{
  "experts_per_token": 3,
  "routed_scale": 1.5,
  "optimizer": "muon_variant",
  "steps": 6609
}
Below are experts of layer 11 (counted from 0) of a mixture-of-experts language model. Rows are named router (the router's row for the expert), gate (a neuron's input weights, with its number), up (a neuron's input weights, with its number) and show model dimensions 0-191. Each number is 50 + 12 x the weight over its row's rms, rounded and kept within 0 to 99.
After each expert's rows: a language model's description of what the expert responds to. This comes from a sample of Wikipedia text that the model never trained on.

# expert 14
router:74 43 50 55 61 64 54 47 37 67 33 69 46 42 43 39 35 44 66 32 45 42 59 46 44 69 53 68 51 48 56 51 63 51 48 44 61 56 58 62 38 51 63 57 57 53 21 58 40 45 85 47 71 51 50 50 28 40 64 43 31 44 53 38 47 48 41 57 45 41 59 59 71 48 52 40 37 39 76 47 60 61 53 58 54 20 43 52 43 46 35 27 52 58 39 64 61 57 58 45 53 69 43 35 54 45 59 32 56 50 42 53 75 53 66 28 58 33 27 57 72 36 20 60 39 56 47 38 63 50 56 53 55 35 58 62 44 51 57 52 46 27 55 62 47 39 45 68 59 65 59 50 25 48 50 78 66 60 31 41 40 61 56 38 33 49 60 42 40 51 35 46 42 52 35 64 37 57 56 63 50 53 58 60 52 51 75 63 61 31 48 63
gate0:48 59 42 35 56 53 44 37 53 67 53 48 49 54 45 66 57 28 51 55 42 75 57 52 48 58 44 57 48 30 65 51 85 35 39 52 44 44 42 40 51 50 49 66 40 53 52 71 58 57 50 57 73 52 33 46 44 32 54 45 74 48 40 47 59 20 32 43 64 57 60 68 64 51 58 60 60 68 65 69 63 48 41 44 70 36 50 51 47 57 35 52 41 33 54 61 31 58 62 57 52 57 57 52 83 46 48 58 38 41 56 59 61 52 26 47 77 70 55 48 42 34 50 45 55 39 46 57 61 49 55 52 61 55 32 44 61 35 52 43 48 38 58 55 53 61 61 57 60 63 56 49 42 32 56 61 45 37 49 47 56 63 59 66 46 59 44 72 99 54 57 36 45 41 49 49 44 39 65 56 62 47 66 71 56 49 73 57 61 52 52 70
up0:56 76 46 56 47 49 23 41 48 55 44 31 59 43 42 42 31 66 57 47 72 64 52 55 70 32 51 52 54 35 36 23 74 36 52 38 54 39 45 46 58 40 63 51 59 37 63 54 41 62 36 40 57 60 51 50 60 46 39 25 17 45 62 52 65 57 40 49 46 48 52 69 49 50 57 52 61 34 48 60 45 42 55 41 43 63 53 69 47 56 68 44 54 39 53 44 40 44 68 45 58 50 64 56 44 38 28 53 54 41 40 38 53 67 58 59 62 57 63 52 68 56 38 42 42 42 48 45 59 62 58 50 76 66 51 65 51 50 64 42 38 67 28 58 65 69 28 47 35 66 76 62 61 24 39 60 53 61 58 48 57 53 54 62 47 77 51 46 59 52 43 44 46 43 54 25 69 35 48 74 42 73 32 42 32 63 50 48 60 51 30 58
Description: Indefinite articles a/an and other determiners starting noun phrases, such as his, any, another, every, plus adjectives following an.

# expert 28
router:40 67 33 67 47 53 68 63 42 50 44 50 38 47 53 43 66 45 26 62 71 58 65 54 56 77 24 29 61 59 52 46 29 39 56 81 37 32 54 55 21 31 52 43 60 32 44 50 59 44 47 43 42 57 43 47 55 57 51 48 61 39 63 56 62 40 38 57 30 52 29 64 60 51 62 46 63 75 51 51 33 50 57 54 57 55 32 45 27 78 52 69 42 55 70 62 52 55 55 46 30 55 60 43 61 72 42 47 57 44 51 59 53 46 39 60 46 56 58 72 46 67 68 39 60 47 42 54 25 38 58 52 67 48 58 44 35 48 57 49 52 49 50 39 46 48 54 70 55 75 50 46 38 63 48 28 51 65 66 53 60 47 24 54 49 39 51 38 51 51 41 44 41 65 55 46 50 42 33 54 46 78 50 32 55 25 37 54 39 44 30 53
gate0:50 37 31 46 74 61 68 42 45 48 39 68 63 46 65 39 65 37 55 37 48 69 52 42 58 45 44 57 73 68 56 46 56 57 69 74 49 41 53 34 46 48 52 47 54 38 40 66 40 57 42 70 58 52 51 60 48 68 54 63 62 50 54 46 57 25 32 49 29 47 52 66 63 21 54 42 62 47 44 52 31 44 55 43 52 58 48 61 65 48 40 54 43 49 43 55 30 54 25 55 39 61 54 61 59 46 50 39 54 54 61 63 53 63 62 49 55 58 64 68 66 63 65 40 53 51 55 66 19 63 41 58 57 62 64 29 44 55 76 74 61 52 46 29 56 38 39 56 46 18 53 55 58 29 50 37 36 76 47 63 36 39 53 56 63 46 45 51 40 75 54 40 46 22 53 49 43 51 45 62 40 60 47 38 31 54 32 34 35 36 43 49
up0:77 54 35 48 40 59 56 41 41 60 50 70 34 59 48 46 42 44 46 46 56 29 55 64 39 58 68 48 58 31 29 65 48 50 55 53 46 39 26 48 39 48 59 58 48 58 53 72 42 46 51 36 46 56 51 48 62 50 59 74 75 51 54 52 54 44 61 48 48 46 64 30 22 53 35 47 46 56 44 58 24 42 58 37 46 50 37 43 42 66 39 54 44 34 47 62 30 10 47 41 46 67 38 39 48 67 68 36 42 50 37 56 63 46 42 61 51 75 55 44 41 61 59 55 39 69 64 65 28 66 40 43 59 53 47 46 43 63 56 58 49 74 56 45 58 42 77 63 51 62 40 51 55 49 38 44 46 46 42 38 50 35 41 45 45 60 31 56 41 50 62 42 36 51 56 60 63 45 50 34 72 58 38 87 21 39 58 32 60 57 35 58
Description: Markdown table dividers, infobox field labels and section headers such as Personal details, Operating system, Created by, Early, Kingdom.

# expert 47
router:52 47 40 46 51 30 63 60 54 36 66 37 50 65 62 50 59 73 35 59 53 74 47 49 63 54 53 73 45 69 49 50 41 47 53 28 40 52 74 64 56 29 59 40 38 42 69 26 43 57 58 60 62 36 43 40 74 54 47 53 62 25 39 68 41 29 57 36 61 27 40 39 58 47 32 65 34 65 31 49 47 37 32 54 58 64 31 63 49 40 66 55 69 57 68 65 39 51 74 61 55 69 63 43 41 61 57 38 58 44 56 58 42 58 34 33 67 52 61 69 54 60 28 50 61 54 46 40 72 50 57 49 34 61 35 49 46 36 44 37 51 56 48 39 47 38 40 65 45 58 56 52 30 71 48 34 69 67 63 46 60 59 35 52 43 54 54 46 42 70 29 49 44 38 68 56 49 48 55 51 53 50 43 46 50 52 42 71 67 56 56 42
gate1:52 47 53 56 30 49 55 57 54 73 50 43 61 22 40 55 49 67 55 62 45 58 27 54 58 71 53 45 55 67 44 73 50 49 48 28 42 29 61 40 37 56 37 39 41 34 64 27 35 47 48 50 46 42 22 42 58 66 64 50 64 40 38 42 14 42 53 50 71 51 47 34 49 49 66 37 74 57 44 37 43 52 44 41 49 37 58 18 44 48 53 51 39 43 57 39 49 49 31 29 51 60 52 56 52 46 55 59 46 53 61 58 64 46 48 44 43 53 44 38 51 41 63 61 55 57 39 42 54 35 37 54 38 47 62 51 53 36 42 57 53 39 59 46 56 43 68 62 57 34 17 55 43 76 31 56 44 47 44 51 50 51 50 54 37 45 59 40 83 41 36 31 23 50 43 51 58 31 52 82 34 31 52 62 57 63 50 47 61 31 42 44
up1:29 47 66 54 52 54 53 66 57 42 56 48 43 53 43 42 58 39 53 56 42 48 62 63 46 47 52 40 47 68 77 60 64 64 57 40 19 57 55 52 35 52 51 70 21 62 35 49 73 56 45 45 54 61 49 74 67 57 47 65 54 64 52 12 47 34 63 54 52 37 70 66 50 73 57 36 43 67 40 68 44 54 47 30 68 35 46 29 26 66 40 71 52 50 33 47 45 32 57 52 60 57 60 53 42 61 39 53 51 58 68 45 64 70 43 44 48 64 43 42 47 39 29 44 47 54 62 44 64 36 54 41 31 27 39 35 48 49 55 58 50 53 42 57 54 48 55 46 38 38 59 75 60 48 46 41 46 52 62 33 44 48 22 67 38 54 47 56 56 46 49 34 45 45 56 42 51 70 51 50 29 32 29 42 41 67 70 43 52 31 59 46
Description: Column headers and short cell values in sports and election tables, such as Name, Candidate, Votes, N/A, SV%, blank cells.

# expert 50
router:62 45 53 72 42 59 47 60 48 52 32 43 40 54 47 50 45 46 41 53 69 49 32 61 64 51 32 66 60 41 48 77 47 50 56 44 72 59 41 55 38 69 44 31 37 45 46 61 39 54 66 41 26 52 33 36 58 29 46 55 54 46 56 67 40 46 42 44 41 34 69 54 52 45 51 50 46 58 51 46 81 62 36 46 70 42 60 33 61 47 71 45 71 40 69 35 62 41 37 45 52 60 62 61 49 46 37 56 44 50 36 43 51 40 54 67 41 54 52 59 63 34 46 48 67 55 63 59 57 58 36 46 56 45 73 68 60 71 60 56 77 26 35 55 36 54 48 39 43 30 60 59 51 47 45 27 45 47 55 52 60 23 56 61 49 53 65 67 60 16 59 71 36 47 21 57 26 54 54 31 60 37 43 58 48 51 45 40 41 61 54 60
gate0:55 63 49 45 40 60 28 63 81 55 64 27 39 63 51 58 44 35 51 58 57 51 53 51 52 50 34 48 71 70 49 51 59 50 47 36 61 72 24 54 42 63 49 54 31 26 23 36 55 54 55 54 41 44 42 62 35 29 50 70 46 45 62 47 44 64 53 53 41 26 54 67 68 27 52 42 52 64 71 36 61 64 40 65 51 40 54 59 55 54 53 44 63 70 47 44 50 51 57 61 53 69 67 56 32 32 39 76 63 52 38 43 60 43 66 56 57 48 56 33 48 27 37 37 50 52 37 46 39 38 50 45 41 46 38 58 68 44 47 43 45 50 33 56 48 25 50 43 48 34 48 39 43 24 54 37 85 57 43 36 46 68 45 52 49 55 64 55 38 54 46 53 58 41 64 60 64 39 36 45 41 50 33 44 41 38 54 71 31 55 70 41
up0:57 63 63 27 79 69 28 55 65 47 51 60 47 45 57 39 52 38 58 77 54 49 60 55 64 56 19 65 53 34 63 60 48 64 55 32 36 58 64 36 40 44 72 74 41 40 57 56 26 50 55 85 51 26 37 57 54 63 71 53 45 36 60 50 55 56 59 29 28 72 39 59 47 39 43 59 45 40 60 53 48 43 57 52 57 45 49 53 66 54 65 51 55 52 53 42 65 34 32 36 60 19 68 69 54 44 59 47 50 40 55 25 38 45 40 44 44 39 63 50 48 52 30 44 65 39 59 68 41 66 50 60 60 54 65 52 54 70 39 53 58 43 73 35 49 38 59 50 39 49 47 64 41 42 65 47 54 41 61 56 57 44 62 49 35 52 44 39 35 40 52 47 39 55 52 49 64 50 41 24 55 48 46 71 55 46 71 47 41 41 60 43
Description: Middle stems of long Latin-derived words after prefixes like im, con, dis, ex, e.g. impulse, accumulate, inconsistent.

# expert 29
router:54 39 47 72 49 42 51 34 29 54 34 62 21 37 36 66 44 57 52 42 46 40 38 42 52 57 46 59 60 27 54 64 64 63 31 69 24 53 45 41 68 35 66 47 52 50 54 61 46 58 82 50 40 42 49 59 45 45 37 45 27 69 65 36 34 28 43 56 68 50 28 22 66 51 57 30 62 63 49 64 41 41 45 58 44 62 45 64 53 67 48 57 30 41 42 61 43 60 59 57 43 54 27 59 56 41 31 38 57 54 54 32 58 39 64 40 36 54 43 60 48 54 48 59 60 66 29 50 29 42 62 48 37 51 46 43 36 38 33 49 34 40 66 33 47 27 47 55 34 45 38 48 53 57 57 73 68 42 60 29 54 65 55 54 60 43 45 63 38 45 54 32 59 50 45 58 48 45 53 57 44 28 45 47 71 43 49 56 62 62 29 48
gate0:37 11 58 70 55 61 56 43 45 42 41 59 34 63 45 71 33 40 25 42 59 56 34 53 52 56 51 66 63 51 18 40 68 75 24 60 15 57 31 50 51 50 61 48 40 47 66 37 57 59 74 35 35 31 39 29 47 42 45 42 43 56 39 42 56 55 76 53 62 64 29 51 60 42 42 55 52 52 66 55 57 48 40 51 43 42 79 51 56 47 51 30 55 29 52 53 57 62 55 42 38 41 36 49 43 64 61 57 53 65 52 47 34 58 65 54 54 60 61 50 45 69 44 76 48 41 53 66 39 37 56 51 38 27 71 53 62 47 46 60 46 38 44 51 37 40 60 65 47 42 53 49 35 39 36 50 54 57 67 49 52 58 62 65 68 43 51 47 43 42 43 47 44 46 51 56 55 38 40 53 66 42 59 53 37 55 49 29 38 58 37 73
up0:25 40 62 53 46 45 34 45 55 24 52 48 49 59 51 56 33 47 68 65 32 70 45 74 49 58 49 47 60 56 64 51 63 52 49 44 44 33 54 41 35 53 45 39 57 56 52 31 59 63 51 19 68 48 41 32 40 49 58 48 59 34 50 61 46 38 49 66 45 39 46 71 58 49 52 36 70 57 68 46 59 33 36 54 35 31 36 40 60 60 47 41 55 62 45 40 51 42 54 30 53 53 53 57 35 63 41 21 51 61 36 50 48 54 72 37 68 60 58 58 70 51 56 64 37 43 51 62 34 35 38 46 53 29 37 44 45 49 62 61 47 35 44 47 25 48 57 47 53 49 57 36 70 37 44 26 34 54 54 52 58 75 52 49 37 41 45 39 59 18 39 46 69 30 71 62 47 76 37 51 44 67 67 51 68 42 41 45 28 54 46 60
Description: Number words and quantifiers opening a noun phrase, like one, two, three, all, most, several, each, often before of.

# expert 30
router:62 38 59 49 44 51 53 55 52 33 61 65 59 47 36 49 36 43 34 50 64 44 58 56 50 50 50 58 77 34 33 23 61 44 46 58 53 35 72 51 53 65 45 54 69 63 63 63 57 58 51 62 42 52 74 64 53 43 25 55 57 43 72 73 61 45 71 53 59 48 68 60 73 43 39 69 56 32 71 54 59 65 42 47 65 56 80 69 53 42 55 45 47 66 57 42 52 33 31 36 71 47 50 49 35 74 46 46 31 35 54 40 51 49 41 67 50 36 64 38 51 60 52 46 46 57 64 30 47 47 42 53 49 45 71 30 77 42 43 50 49 44 42 58 45 50 62 31 59 46 71 49 57 55 52 57 31 28 54 46 53 42 62 61 49 63 74 57 51 44 59 56 54 42 54 30 55 33 45 51 55 45 48 22 58 65 70 42 65 46 68 39
gate0:39 42 62 42 45 48 38 64 56 31 61 44 16 57 55 81 47 65 68 67 42 43 45 58 37 36 49 39 58 52 61 36 56 53 66 62 54 55 52 45 64 45 65 12 48 54 49 55 46 46 37 51 40 60 61 60 41 63 42 31 66 54 51 62 48 68 40 50 49 40 34 57 79 55 49 23 60 44 63 37 47 34 34 30 49 33 65 80 55 50 77 82 30 46 57 44 52 57 43 48 58 46 43 74 51 70 57 52 52 45 69 42 63 50 50 52 45 49 41 44 62 56 49 66 39 66 43 64 52 44 38 57 53 49 57 70 56 64 55 76 36 54 47 59 52 40 72 50 55 32 48 54 45 61 21 48 55 52 38 37 65 40 49 38 52 46 56 43 73 38 31 55 40 67 45 48 52 45 43 47 47 52 44 53 49 45 41 35 64 32 48 64
up0:43 35 38 64 71 54 61 55 51 36 70 41 50 69 32 32 43 69 50 34 43 46 46 43 53 55 67 32 35 44 61 39 39 58 34 35 58 48 65 56 50 34 51 53 40 69 24 35 75 55 50 57 35 61 21 71 47 38 45 46 57 58 68 53 29 33 66 31 81 38 65 46 49 43 70 34 67 62 49 58 47 58 69 65 51 46 33 58 46 39 52 46 37 58 70 35 65 53 54 49 55 45 54 65 44 28 33 48 45 49 55 55 50 53 53 59 55 41 69 62 47 32 52 50 52 38 36 66 61 54 48 42 51 57 61 45 80 48 56 45 56 35 70 59 43 36 53 44 57 66 51 45 39 56 48 23 31 55 52 48 71 59 62 61 37 72 46 46 49 66 52 43 48 39 47 47 33 71 32 39 43 55 64 62 42 51 62 39 41 48 45 31
Description: Syllables inside non-English proper names, mostly Germanic, Slavic or Turkic, such as Bod, Al, Vol, Kal, ü, od.

# expert 24
router:48 53 40 50 40 23 41 72 56 68 56 76 58 55 34 54 45 37 55 54 55 36 23 79 40 53 52 72 53 44 70 50 45 44 71 54 52 67 53 61 37 66 43 38 34 55 46 61 42 62 65 43 22 75 45 53 62 59 49 25 84 57 35 49 56 40 54 73 37 42 62 48 69 37 41 32 66 69 41 55 59 49 59 61 57 29 68 24 58 64 69 57 52 55 47 55 63 51 47 37 42 50 30 55 29 37 49 41 40 42 66 44 55 44 65 61 56 46 48 39 71 59 46 45 48 67 40 60 25 50 38 31 55 52 50 74 41 52 56 58 60 56 36 43 58 50 53 63 46 46 48 42 43 45 66 48 58 37 52 62 65 35 46 40 49 59 56 67 45 56 36 64 66 63 46 61 37 49 48 44 48 57 48 48 47 64 35 29 49 53 45 44
gate0:43 56 39 46 52 52 60 43 58 71 48 51 67 39 68 53 56 15 51 67 44 57 26 57 44 53 47 44 62 43 37 74 32 66 56 26 54 53 46 54 51 62 49 39 60 67 59 31 25 36 44 36 40 40 68 78 80 52 73 41 52 45 59 68 35 45 58 35 47 48 48 59 45 26 49 41 57 73 55 39 58 32 49 59 62 37 65 41 68 29 57 41 50 20 54 47 53 53 55 15 78 39 66 41 55 43 45 61 47 57 56 62 66 31 57 56 46 51 43 54 67 53 46 47 53 55 48 58 58 49 66 37 60 53 40 59 39 49 39 44 71 63 51 47 43 44 56 38 43 40 51 58 53 63 39 30 56 41 61 42 53 65 40 77 59 32 55 54 60 41 48 42 48 60 58 30 67 44 37 48 52 60 46 35 45 39 46 33 43 44 49 50
up0:48 53 59 45 40 49 39 40 44 43 59 42 44 52 43 43 37 68 51 50 43 73 46 51 67 49 43 54 44 59 41 51 49 66 56 51 37 55 65 54 48 34 71 59 50 72 28 40 55 30 53 39 56 40 38 57 63 62 43 50 59 44 56 43 50 52 54 58 29 56 48 53 45 40 58 36 48 31 59 48 39 65 44 43 54 40 49 50 50 74 76 64 54 49 67 39 55 35 33 70 72 54 25 69 55 74 57 27 80 38 57 54 78 58 67 54 39 47 63 50 64 57 46 56 54 37 63 40 48 44 54 50 55 33 56 40 66 63 44 51 76 69 40 36 36 60 38 26 54 44 59 58 28 33 66 46 53 36 46 59 38 39 57 69 62 69 61 51 17 62 54 53 53 49 33 75 62 67 49 49 53 53 51 38 54 28 24 56 44 37 52 58
Description: Middle or ending pieces of common English words, like liber-t-y, dist-ant, consist-ent, plus the relative pronouns which and who.

# expert 37
router:76 59 67 24 39 49 54 53 42 52 68 67 59 60 56 40 46 40 40 73 33 41 55 30 30 54 62 68 59 29 36 44 31 60 43 37 55 38 51 40 30 70 71 58 61 52 35 61 52 84 44 48 42 54 56 56 58 72 44 47 61 44 36 39 32 49 57 42 44 44 54 59 22 64 50 50 52 79 65 61 34 46 53 66 49 49 46 42 66 57 49 41 32 57 67 59 30 40 47 46 33 49 60 40 54 52 62 44 43 50 61 57 45 52 50 60 49 49 69 45 55 43 63 67 61 51 23 46 55 67 51 52 70 53 37 34 54 64 56 54 40 33 40 66 42 35 42 48 44 44 51 39 58 61 59 46 71 53 54 52 34 63 78 45 47 42 69 46 60 33 30 53 48 53 78 51 45 43 47 50 59 55 65 42 37 53 65 28 51 63 52 36
gate0:36 60 67 48 65 58 15 68 43 57 43 58 48 64 63 25 50 31 28 62 67 49 41 40 36 47 68 67 30 48 60 57 38 41 54 51 44 77 57 53 34 48 59 67 58 61 64 61 56 55 61 41 34 21 50 44 45 40 64 55 46 51 44 42 59 52 45 45 39 50 42 52 42 39 45 42 50 43 53 53 37 68 42 61 43 38 36 67 67 63 56 29 71 52 42 34 54 61 53 41 58 49 58 52 60 71 72 66 33 79 55 48 58 48 51 57 47 30 17 53 42 32 42 70 45 47 40 58 59 51 40 53 46 55 65 58 71 57 55 62 52 70 70 55 49 70 55 56 25 29 50 47 61 74 40 36 46 52 40 47 48 57 64 57 76 48 58 57 54 36 56 55 44 70 50 49 63 52 51 54 62 67 54 63 58 46 65 36 45 45 57 61
up0:55 28 49 10 64 68 40 53 33 69 52 73 35 55 44 50 35 64 59 37 36 38 48 46 51 78 36 61 60 60 52 54 49 34 28 35 47 43 57 39 38 48 53 46 65 41 54 49 59 63 49 71 41 29 47 53 65 33 48 44 62 59 64 47 64 45 42 50 52 50 60 32 82 61 44 54 35 31 44 38 77 57 44 47 82 54 45 48 60 49 61 52 39 51 43 63 52 28 51 54 66 44 47 44 35 60 50 60 60 73 39 57 44 71 54 60 56 32 32 58 39 47 49 64 49 38 41 71 50 27 42 43 39 56 71 42 53 53 45 74 62 57 59 27 40 52 72 46 52 58 61 68 56 62 50 54 38 56 37 37 54 41 43 49 50 37 36 55 53 49 36 42 31 47 70 36 47 44 78 52 64 57 57 41 57 50 55 43 51 53 59 56
Description: Middle or final pieces of ordinary English words after b, c or m, such as et, est, ort, as in molestation, timetable, Globetrotters.

# expert 8
router:37 54 43 63 57 49 61 49 56 56 63 69 52 33 62 42 60 57 32 48 30 52 37 40 41 40 42 47 47 42 51 52 58 32 46 60 23 50 51 43 38 63 60 70 52 57 58 40 44 48 34 63 50 46 54 59 70 58 55 63 57 54 56 34 44 49 59 51 41 36 54 75 57 59 21 65 54 52 72 63 25 52 69 35 23 57 49 58 22 50 35 49 36 36 49 47 43 50 26 59 40 50 56 51 49 29 64 46 60 48 70 45 29 59 62 39 44 55 47 27 46 59 61 68 53 48 50 41 31 79 51 51 49 55 38 41 50 63 54 53 37 49 61 26 31 72 43 52 46 74 47 45 42 48 54 48 53 63 40 38 30 46 43 57 35 37 53 38 29 65 39 45 55 49 70 60 48 60 57 57 45 69 42 32 43 41 84 29 68 45 66 43
gate0:59 60 48 50 67 50 45 46 42 45 42 50 41 53 56 38 58 22 30 41 40 51 36 63 29 46 77 37 63 52 36 66 40 48 61 23 69 47 54 30 54 59 34 57 46 29 44 45 40 53 47 67 48 68 50 65 47 46 47 63 46 58 54 46 47 12 60 61 49 96 28 54 43 51 52 50 53 48 52 41 34 36 64 56 42 59 58 67 63 35 41 32 56 58 52 44 61 67 32 65 40 52 58 50 49 46 59 43 57 55 44 30 53 36 46 36 49 62 68 46 46 54 44 34 70 42 48 36 58 32 47 21 66 56 44 41 64 61 61 62 30 25 65 59 45 56 38 50 39 78 46 56 42 50 47 35 44 55 37 40 46 66 44 36 49 58 31 40 47 51 41 55 55 72 38 40 47 57 66 52 47 38 67 46 48 30 40 38 51 49 48 51
up0:25 34 30 45 61 60 63 58 47 67 58 57 46 76 43 64 57 44 43 44 51 34 51 64 59 44 46 35 52 93 48 49 48 51 43 53 47 38 42 40 65 24 55 21 15 44 39 28 58 59 50 44 63 46 43 65 66 57 47 51 59 31 48 36 51 44 37 45 34 65 55 56 53 34 75 68 50 46 58 48 56 38 54 54 71 32 43 31 52 32 62 46 59 41 47 32 75 59 57 70 45 68 21 35 51 44 32 41 43 44 52 53 55 63 53 48 58 42 56 61 60 62 47 37 67 51 45 55 52 56 61 30 63 48 52 54 39 46 34 37 62 45 46 58 59 41 50 55 73 47 55 62 38 34 55 59 37 43 53 41 66 54 64 43 57 40 45 45 41 53 68 45 38 46 53 36 54 67 36 48 48 65 49 49 61 43 49 61 64 79 71 53
Description: Middle and final syllables of Japanese, South Asian, African and other non-European names, e.g. Takase, Haasan, Kichijōji.

# expert 56
router:56 36 58 58 58 62 57 70 43 34 56 34 46 65 55 54 29 37 47 59 48 31 64 53 32 35 50 54 28 44 36 29 27 50 39 57 43 53 59 21 48 34 57 68 38 59 42 47 33 61 43 33 58 78 31 38 50 50 53 60 49 57 40 65 49 52 36 32 39 51 44 60 49 70 54 35 39 44 54 34 65 39 40 62 41 31 35 48 41 31 68 74 56 54 62 50 37 67 46 44 37 35 54 61 55 33 51 28 49 53 46 46 45 55 33 54 57 40 53 56 60 25 45 62 63 70 52 70 47 46 67 49 71 51 63 50 33 42 58 37 57 44 64 53 27 45 68 53 49 49 57 52 42 43 60 42 60 47 43 63 47 36 44 62 69 44 54 44 75 48 66 35 64 53 30 55 45 38 44 25 64 59 72 42 39 27 52 47 66 55 48 46
gate0:59 54 42 56 55 47 22 44 54 59 66 67 52 45 63 67 37 38 64 50 43 53 75 43 67 54 39 63 40 48 66 37 43 56 43 42 61 52 46 47 49 48 45 31 40 77 45 61 89 38 48 49 65 65 52 50 36 57 60 52 39 53 48 48 47 49 50 55 41 43 49 44 59 53 78 48 43 64 43 53 64 34 66 58 38 47 40 32 75 42 54 54 47 45 66 78 44 42 41 39 49 64 35 48 60 30 49 56 47 50 36 50 44 67 67 55 65 67 61 49 39 46 49 58 60 46 53 39 34 61 49 63 22 44 49 67 43 61 38 59 63 52 38 55 57 52 59 49 42 40 62 34 18 60 55 68 64 44 53 56 60 65 49 72 61 62 31 62 67 47 51 66 39 54 40 37 73 49 67 36 73 54 40 52 27 59 36 36 34 69 52 72
up0:43 23 67 31 48 42 46 53 62 41 58 56 57 57 67 65 44 58 40 63 47 39 53 48 55 56 35 72 70 51 28 57 65 67 37 47 45 55 56 31 56 76 60 57 65 35 46 54 48 49 57 36 23 61 43 42 50 60 42 59 59 47 50 34 41 28 44 52 33 65 63 63 59 52 46 53 65 54 45 65 38 55 39 53 33 31 51 56 66 44 46 46 22 50 61 51 44 58 45 52 45 65 65 24 34 50 51 54 49 43 47 31 62 60 52 60 43 49 34 59 41 47 42 43 43 77 61 46 46 45 54 61 11 44 51 52 44 57 73 60 47 56 56 51 68 58 31 57 57 37 28 40 63 66 48 56 34 58 46 60 53 68 46 58 62 67 36 26 37 25 41 48 46 57 41 64 41 32 55 72 57 44 55 73 36 49 68 65 47 54 50 69
Description: Everyday nouns after articles or possessives, such as water, court, story, book, email, position, often before punctuation.

# expert 12
router:28 56 25 48 75 52 57 36 54 32 24 59 50 66 37 23 52 40 70 63 29 64 43 57 54 52 50 48 36 42 62 36 35 27 27 58 63 54 63 72 46 36 52 60 25 38 44 52 57 61 55 39 60 50 59 35 46 44 78 52 45 44 40 50 53 70 54 64 64 34 37 44 66 29 45 27 53 41 54 40 52 33 56 56 46 54 70 47 52 61 66 58 32 65 74 46 51 55 42 52 64 36 62 42 42 46 37 61 55 47 36 49 33 55 68 53 48 48 33 38 35 60 55 67 42 18 48 52 44 29 48 59 67 36 39 68 49 35 43 32 41 49 44 59 53 35 59 64 47 64 36 51 48 42 41 52 61 39 60 75 48 57 32 28 38 56 65 52 52 58 49 48 55 56 66 49 50 53 34 46 47 45 42 48 67 61 61 55 41 59 55 58
gate0:42 29 45 59 57 44 44 36 43 58 49 69 49 64 35 57 57 56 59 63 54 66 28 65 41 54 63 44 47 35 55 50 56 60 44 70 35 49 32 49 75 29 70 46 51 58 63 31 48 38 53 46 60 40 42 42 57 70 49 44 46 53 49 42 50 58 41 62 64 41 38 50 35 54 45 55 65 41 45 59 75 70 45 56 49 52 86 47 62 74 60 49 40 53 43 40 54 46 55 44 47 53 53 59 45 51 41 50 53 61 37 57 64 26 56 27 79 57 26 51 28 44 50 51 67 49 39 50 47 86 47 56 32 44 50 47 54 47 41 62 61 27 47 89 39 50 57 35 57 47 47 43 57 53 46 48 44 53 52 60 30 64 70 41 43 49 75 77 42 59 43 69 67 38 45 42 47 53 43 37 42 48 65 47 47 57 43 54 60 69 46 75
up0:33 68 31 49 52 38 53 45 52 66 50 31 36 51 46 42 54 32 40 56 37 61 52 25 45 63 58 35 19 59 58 39 57 42 66 60 55 38 76 43 69 38 31 37 49 46 60 30 50 33 32 65 39 40 49 32 65 44 49 45 45 56 44 44 59 55 56 35 37 52 49 73 57 46 50 55 64 43 75 17 34 46 56 44 42 61 43 40 33 51 41 23 46 43 46 46 43 58 58 49 31 46 44 63 35 34 68 50 61 42 59 57 39 49 40 64 56 39 54 44 44 43 53 54 53 42 55 34 88 32 50 17 55 33 38 54 66 39 59 73 53 54 59 54 59 46 27 47 52 52 53 58 59 28 47 43 59 39 51 55 32 46 40 46 62 56 49 57 34 71 37 34 42 56 64 50 54 72 36 56 57 59 46 57 37 53 50 55 50 27 48 52
Description: Four-digit years in biographical and event prose, mostly 2000s–2020s, after in, from or month names, like 2014, 1980s.

# expert 16
router:36 45 53 66 54 50 79 35 69 42 44 61 53 64 51 15 43 38 31 49 57 54 55 44 52 49 36 47 46 49 62 44 47 45 27 38 38 47 60 34 52 65 50 49 61 46 69 72 39 57 39 41 49 47 72 63 70 53 42 53 48 46 53 83 49 44 41 54 57 43 64 55 65 44 38 47 61 63 62 47 43 65 47 45 67 49 59 53 51 29 42 41 75 58 57 68 35 61 42 28 62 45 49 63 62 36 66 48 43 49 65 53 30 54 59 66 67 69 58 47 60 62 44 54 52 34 29 47 62 63 57 62 43 38 52 44 49 60 56 64 42 46 25 48 59 61 45 31 55 35 24 47 61 54 42 44 33 56 35 61 31 59 44 57 54 48 59 61 36 45 44 74 39 48 42 51 30 59 78 64 53 23 55 56 70 48 38 38 44 63 40 30
gate0:52 42 50 40 64 72 32 53 53 56 52 48 56 57 36 31 49 42 29 32 67 54 34 66 46 63 69 41 48 53 54 56 37 47 62 46 45 48 34 54 35 71 65 70 61 61 49 38 31 60 49 87 31 58 46 46 59 48 59 55 41 44 60 52 71 44 48 49 59 47 53 48 49 42 84 38 26 53 35 51 73 51 56 60 55 53 45 81 61 51 80 45 56 44 35 56 66 51 59 57 59 52 36 47 42 46 60 68 35 44 50 41 63 58 55 53 75 62 32 52 49 75 51 57 47 53 41 54 44 48 30 43 66 55 32 83 48 43 60 51 53 59 58 49 54 46 58 46 65 45 62 54 44 70 49 55 43 60 72 43 52 35 48 61 52 64 62 57 42 42 57 56 66 34 45 19 31 49 60 59 39 30 64 56 42 51 53 45 32 60 56 67
up0:43 77 63 46 46 60 42 41 26 33 60 36 40 51 41 49 67 43 26 54 50 54 61 69 55 70 60 76 50 43 54 55 50 56 48 56 38 52 41 72 57 32 47 41 52 40 58 53 73 60 57 68 42 50 68 44 48 31 58 84 37 30 56 45 55 49 49 52 56 38 52 34 46 46 54 59 35 46 59 46 55 41 59 68 53 57 24 46 47 51 75 41 56 32 58 22 32 30 35 31 36 38 56 38 44 42 42 63 61 58 47 41 51 42 36 42 51 51 48 52 38 70 31 45 54 36 46 51 51 57 50 67 50 56 41 43 63 75 62 58 39 47 49 47 61 36 50 49 53 49 40 22 47 44 47 65 59 34 27 51 31 35 75 34 66 55 59 31 49 60 68 50 39 54 51 50 35 54 33 45 33 53 43 47 70 46 53 24 61 34 46 45
Description: Short mid-word pieces like am, ar, or, al inside foreign proper names and place names, e.g. Talamanca, Soares, Djokovic.